Below are experts of layer 5 (counted from 0) of a mixture-of-experts language model. Rows are named router (the router's row for the expert), gate (a neuron's input weights, with its number), up (a neuron's input weights, with its number), down (a neuron's output weights, with its number) and show model dimensions 0-63. Each number is 128 + 24 x the weight over its row's rms, rounded and kept within 0 to 255. Numbers have three digits each.
After each expert's rows: "raises" lists some tokens whose logits its average output raises strongly, later layers aside. This comes from a sample of Wikipedia text that the model never trained on.

# expert 7
router:123176109163105110150152138112113136158117133171114154156083155111119122150113148129113106104185107162106175129140150124091142130135105174103092121111126108110097140079152144140150144109130117
gate0:133164128166130101120155135120134098146131106100131093099114122141102116142132129150090126077121175090087125132090081103163106164067114142135134148120112122151142081075119113141148143116108090
up0:098185136148156102138104142124147097144137127107127107119118123132112138137113126168133112082107136098084115109115100131156102158091117113125134130144101140151147113069105116127139167101115083
down0:169150126123139104165177123130160127117142172118120191123127201103111164126118137095101121151101153148149107116086137140124148170123070144113098089129133114131129153120128166130160160108155107
gate1:130127183125104115112101149134085124099129161113147127134108140143151190106145137122123137117126151158106127169128141113093158122120105081107126152131133146138177147153097155117093113105102118
up1:115106127184104146158127133107143143103139144100115151121182142127137129154161067126128110117131123119131128145124128098147115122116118158083111161158062159139094092091100148177121162125146123
down1:105149121130157165128158131143130134132117145110108058135127139111135069082112163111123131154118114176139075115100137090123135125135174134117083127109151119116112134138152171120143111144169107
gate2:149124137112133164118111137164147126161095133156081133111149121110096107112114107151146153169125097109119151134111124084162062111123107134088151159113100084137131131101111123096096131145163128
up2:107137148120101164109145140155154130149104139139096147122136137111088130111115111171142159144148107123132130139110112107144085129118094114094138153133107080119149103122147126117109116110148144
down2:143117119107161136145155105096114121141181105085185116127144141178143163142138129121106092128100107128124115137119116108099152153127119169143128111136145189093119120131145172135150104127121101
raises: "'s", "ly", " himself", ","

# expert 5
router:124149125184122112143143136113114094136107140143112150144139137107120105138149137087149106139168113155105174140147148113090138114143113111105122120104103099104118144098113084106144161112143104
gate0:099129090139137102123162108134132182152129149091149142117134157167085104120134188133153183122117142121130152153136160101141109106128104126125139100097130129124101127123110110124169116119133180
up0:206099125117131162155125112123101109108151104125090105137157104097135173122145104165119128129134064131103135115089106149094104144098141121123169140155131137167108133067153129163087103136153091
down0:104158110117141113141131128138156178148119137136127160086117149127153093142123131119140114150091142117154152092145188096144140114104172148148155112117064133128149132156101125141134124140078133
gate1:103123153130044127121133142108166101147120148119155099125135161162126173101138103150135099146118107130160129141120172144093123126114136118142132110125153095136113068096097138125119102141123112
up1:127115142064117116116106138147131126122094160118156115126107139115099142120165109160131076149100159126174135129126176183148137168135089108137117132125130120148132096104110108149105126104120160
down1:097090121168111121142144137078095101107125093126115109143183142139117130130106167132130126088156094143143109090118117129131076123137107149131120134153141194096119138117127126104162082120159125
gate2:108151089176105113135105122129146110135162143182131131118120116110134125125147109099115136131136176137129109149156121106110117145121095144127183114147130136163063162120139106144161110132165121
up2:117095119171121150143121128127097127136137119111143112102185156105093145115125144072140122134199118157134101145104100168099104151132142163121213166120063094123107133115091066117157140149143085
down2:125182088180102133119087138115132142151080113133140157145152133114143121126061136050132159107112137139102109113193128150118151145135141122145113124123126105114141130145124133116117105082078142
raises: ",", " and", "-", ".", " with", "ry"

# expert 2
router:119086119149104104133139136166111094154139127159114146156135106105111109159137138105092157127170107088128161125098154102106073101151108151125155109108121119119103152107103154101100145108163113
gate0:150151120119135148128147142181123126122134120080110123165127142084119134127107129109120135126140132134149137149126161159110150112113100128141155115135103139156110082157097116162138145164116132
up0:143103110132140150132140101154193127165154092137115149095148116133116174120106176132096137098184131114106127168160117147135174140148127141117156124113110138135150105112120112185114144072149154
down0:128107081115120154147103171135099134122106124135153138144135146150082084133166140148111134148108125182106090138086111132145152147116138104149093136126115124108095146160139155111112120138155137
gate1:095153149067156090131122212109116140098130127119136149173107123157127156122156120109116139145145161119089124130141117123112119112165147146156115124109137116122138162122113120152125146142103144
up1:082175185120116072104137173131080120091140159132139139154148123137113177132130103136110133135185111121152123118136117176162101141146106126143149092121104153143157192082128142199113112158149137
down1:120134074160134096145138130126134106126104149153127122125103113100107113153115108130111149129168132126120086100150109137136127145164139111107126142168124112133138143130152144146142160113155086
gate2:121120142098177136122127139130175114156137124147124136112129124168115114147133132099161126130160111049162096168188139116118157107130120139115091142097126119141125099135114134127118094113139113
up2:127127103137088154132148129145085155088121166088144134128139113105142106126128125147106103138078107170135176142095132123154120171123124113143151121180133122118112140102132113132122168128115145
down2:130133134080116136134138090126132105120132128135102128097121091132085134102149140128126122121110118097143140156112133141148110141094132087137104158148128137137116089115145082146109148131117084
raises: ",", " and", "'s", " of", ".", " ("

# expert 10
router:112085103147107110158153152108109127148114108150104149159126142107097106152105111109135137164134100083110155135172160100109137105143109146108116107109108123106092140121124124105124162119123098
gate0:110126116171115132135143116136105147127087152089104149157121140121127126127110154114135127102181148120134132137130127112073161136139126099104125155150148170137149165130086113151143140156146122
up0:134112153074137125108115147100147106125153095185142108109142116136138139124142118147105131165090124155117118131113113117200125125123147171163122101110127077127113093125174134119123102093104141
down0:118145126152140165116141112101146119130117094134141130137133144142119167122137111152118114124134125143127158100132118153173149121104124115151126167148104094079094055154188155132141127159157106
gate1:113127113101140134139117085150114145130131124134108096133131101139103179142180110102150111153125156119079170142107166095133130121111179123134114183177173145150162103176129105091113136097126184
up1:162134144145113158137128144114170113125133132080172151153092138111175063096086157135097148131109102127180111115138104169109125131151121132153137106069119117127106169067154161169125105158131079
down1:147175191081094115128144126149121189092120136105183101121103161149125139117137095142097118126161113145123107124162125087132144115135138134126125131109158145103076105118087096165118118093143106
gate2:158145171127134149134131131128109102144117191121089134126136117162104119094133130142168125136143146137112122112118135151132125143168128123098133155181120149126120136135125135114132124182132082
up2:136120070146150129161114169110112145125108084121149122091154098164160151177147132124119136142114130156073179170137116122108124132135080121148136089132177105108129122122129124130135159111099121
down2:127154158098085146110141149155106106112105117097135176127127095135125112149150134119156123103132183115135124108149152148065139119085202148134114153187142144146133117148131162135127138152127127
raises: "'s", "al", "o", " with", " by", "mer"

# expert 4
router:104108099158102111151140148100168128148102117101115154132148123092096095139144090103172154083157089131105149149139147107093100105141100159118110112101109107102095159131104150097149152108134096
gate0:117164084107118158085137170122152155132139146109088142136114099146048089122143151097119111113124121086174115131108136162113112098142147110124157106166134125121151119129142160091110156142130131
up0:121099149140115096141098083095101122137140120138169095139145142125208168117113097138139151122138184163094103139128125116154129159138125161142119179093141138122129130121104092138106090108118130
down0:102128105129148104123123128123170119095124134135070150133086051138104092124144111140144114155147137112165116123117137152097145094097140110161081089158142107126132067144128131162070099136147106
gate1:119103128155120124150143139142118125147127141097142115133147138127114111118151109103124144125124137139109086149106159136184145139090152147155123151088107133170153129145113150140129145116128227
up1:118131114145127126131149099132106115147120133100130125107152153114071122104145098112132109090127115128123099165144154155172126160087125133154143148089131132177127123138119140136145125109136217
down1:144138101156114115094144117130121151096160113119086151101151127110071137134154140069125158132133130103124138156116151096134128110147105136145139111144122161136119161107080151150116138149135126
gate2:124110141175107133089128099121098137126127131112122158155133126142125119131140118121143126130125121106088122127095108157129141125070155169102122138131108176116154120135117112108103140108148145
up2:100098129162113142115126109156098162134135148091115197171143122120120068129152107120137155202126134121075117120074110145117120127109140120137148125106135159136170143104142108116111128103177140
down2:156126089090160088140127135098176096134152144147147118129135134158110150139110149132108114105130153135148104134157193134115120124161098155143129105151104144144113167167127138165132147123097096
raises: "'s", " and", " of", " in", "\n", ";"

# expert 9
router:102098137152119112152142147110109125089110101135104148141166137117105109140110122118135123159131138068128071165095148118117154097134123089115125111109094109099189143120091132103063139107139126
gate0:102153121147151124125161134154141090136130156162126130087174177120102132094150151100118126109119105111131089136115215103130085134176123136103103103121113090094137127146101145134168121060123087
up0:090102136117138136160129097111128149129133154114167119183112090169123128182128111126168139159091145084177089140150117148142168121120168137203183162156129138136158127131093074128101095123164123
down0:106136146132125122096128153143139111132121140161115119135098149133118146089152122163129109101178138156130144137088135105118075046113112089083114122120104132067190143095133166117129139166122101
gate1:119148136111153161097143115114140133091117107131140135096194080116094131109144084085136108117100121162118088155118135137139142110129120121101098109172161166123148097134123117146119082122156125
up1:134109131134139124147121139131122131133128168150107102146072162130160146129139185201139134125148112108135148096155127125118118144125152152154132128093106089116139128151161149138131179135102113
down1:142149143125129119112144139179117103136130132110109128119126092105123129079154108140166102093114125148089126140204116170134097139137172138127127114116099162141105146138173136177143091144107128
gate2:084150142110117108124132082136173170117155144174164130162150101085132131122142146129185143122093113114128139151151082154100088169138161131092126090137124123131165133120145080105133129101114133
up2:146121117105118086149128139127128189109131146212167118114108124150168109147104129140128135151114130111113146125120111179109128132134196147140090147155101148117113118112100102080099154075106133
down2:150149134099087132136102082143149097112112090113108148152134102115118085114125162096121127111192104130091143150118158096096092099137109117135124136159123138126137078125120133138167122142175105
raises: ",", "ly", "'s", " and", "o", " of"

# expert 11
router:123162119103113121069146133109155123141191098109136098150151138156124123102150101122099099101085129166136106119137092125170110131110122141122132118121133105123158124145149134113102066144127123
gate0:133142110101174136122123131132097119156120137159139156119104088148143115110115144127131103163113142074114138133157083150117103126106136143127081189076086158098156144079131114134159131150083145
up0:134156095112155097101113096117098127171120148143146141124114087153151136139105135107137079136151139132155151141176051128107116100141155115095091188099089142118163123098131124136150138151104186
down0:156151176149178200144088165118181097124140132101126091105156138125141133158118125152114132135124101158119160134126152104119110131171136114111112105153136114140079122147124129103141113106125127
gate1:115129153125127133118128125129144126140097110134115119157115125114162103123149122148140144143161077142135127108174122154121152082135096143161103123090116124140164145112107193135128140152138135
up1:142112118099112127158132132124118116148132144146152137112144131120086149146116127116144091098117188122118136131080140109136107163104169117118149156161134115102154127137133085098116129127138155
down1:127102135129116165143116166115146153112129090095128166143117089136088121096157157107122139121120130140127133115137136125154150146084123133162156104160121102136115109084168147110130124164172137
gate2:149107066145107154147121115138159155122148171089150139130126129160122094159118132210152120136161088131139119103136112110115108137126147157122137114136110086137089125109161141173123125087138117
up2:184116092172129148134132122130138152114159168085180126118136135144113124156105097196161133126170095131147127110146094105126124131108128153148137123137107103123086117101153128152123139104155126
down2:147132135128153112119132105116141109124123135140096170157132125113139132139119147106144118127149127117152154114150132133104109090136104104075133138104094123167163146121152083157158133145111141
raises: "ic", "os", "ing"

# expert 6
router:112115118157107110160155158144126112133103111137098157118110123110100110138148105096127119159150106128094146114157146128099112091159118155097107119112104109102102157095104139119133156099123121
gate0:129123168130131126124111099151107119116114142159180137093148145103159145092127106129138129143106114133119092100174106133136118099114150145105086105149179083112102111142146155140129122146083135
up0:107141138132142129104131078177114120104131127146185136122125135134139144067125103139159142127124135158122120121162081187137109129106139163118075111130141103133101124120141137159126127151092143
down0:171137130145137104141133167089165112149086134121108076129134105131146093140135130110098098143196094156129126087105141132121148111132090105113111141108109190133147145148093107098112154129154138
gate1:167080101121100169151110125145078158155137130124118106149104176166135122130132126139157140127116148163142135116082124136134128129184062161085129154155139127118139162144105109143140150133158132
up1:186066086126101161150111117129093141165131130132102128135092179160142137127126112139164138127128130143134142136066113130128125138179066163089126153148143119130147159123092120118138153134164133
down1:116165134130141125110164148134109109133143135161100140139150098114135113149113137098154104149116134115096170115136132109133111036086175153163092111177131120181108131153113153131106090155127136
gate2:107119125121134122130118090108098115124132114122137125122121145124095090103120117125114138144066135112162151157117118125155119159148103140127105153109140090133157124180127121103136161142156124
up2:134132117108141134136116090102096096122125116117141122136122135104087104083113121126104154135065141113157161174118105113173130163135110132128085153106126091133179135153116119104130145121135139
down2:121129122162155129115132155135117148140159130145088152101138097111149150161133121151141125068143110108089140131167121118120127006171103120129155104113136116129129118118146142112131096161117116
raises: "'s", " with", ","

# expert 0
router:124096108116115106124142145103103095146106101159107142133117137133119113154162111104133117093130108138105167124090148099141153121159121137116120102115101108114131146086107139113167148100163117
gate0:102156095115131083118147095080127146141140151140141128122129137098089114085122166131135062106135143110094093134105129088147160160088140111175126101088108104124130165124130116168132129097111137
up0:143091106112091118118099106143122090142103118130081157113150119155166080164168153131106111186129161130095148133173114154138069137124081162135125134147148166172089120093154138133127133151150129
down0:134167147155117139143139097129148129171128116118172107116136155107084148130080109118164137118145091120110182106105108128150121128110097111137086125100140123150131105157149099126153123125110142
gate1:117141148108145117117120146103124145147138154133127133119142084108110150132146090138149195147127119121122138135073145139155119125126158126158106154167152120103145129122130151136121105147141117
up1:103164120090128155149106156126142097169105115135114105137127146121161136131123081142162147090075159100158114143148127101145121117088135094113140124162150111129148142122082104146124089159115067
down1:132115120181133147133110143114133134122134153130145179178117109135168142114117130149113139135157095156136140124163120079127142093155051126109125154114142184118124101129123118099160163127134154
gate2:122145097124110077115121093145154105117105091155104115107096119121066093118143113124144104115173109147162121146187122126107142092175159128137121127135144124118105143129175132134106130142114191
up2:114131145136136150133110144127109146145138145151148152157156106128203167138127137141106166180084152104059128103064121126110110153091117132117130102135086124138160117123104132119134119102117089
down2:116128153181121127135138100115107148108124102166125148098124136098097131168096165086128080141139131188138172143112102135159148136157120139143128107122108179140125118143115117119119118137128130
raises: "ed", "ly", "en", "er", "a", "e"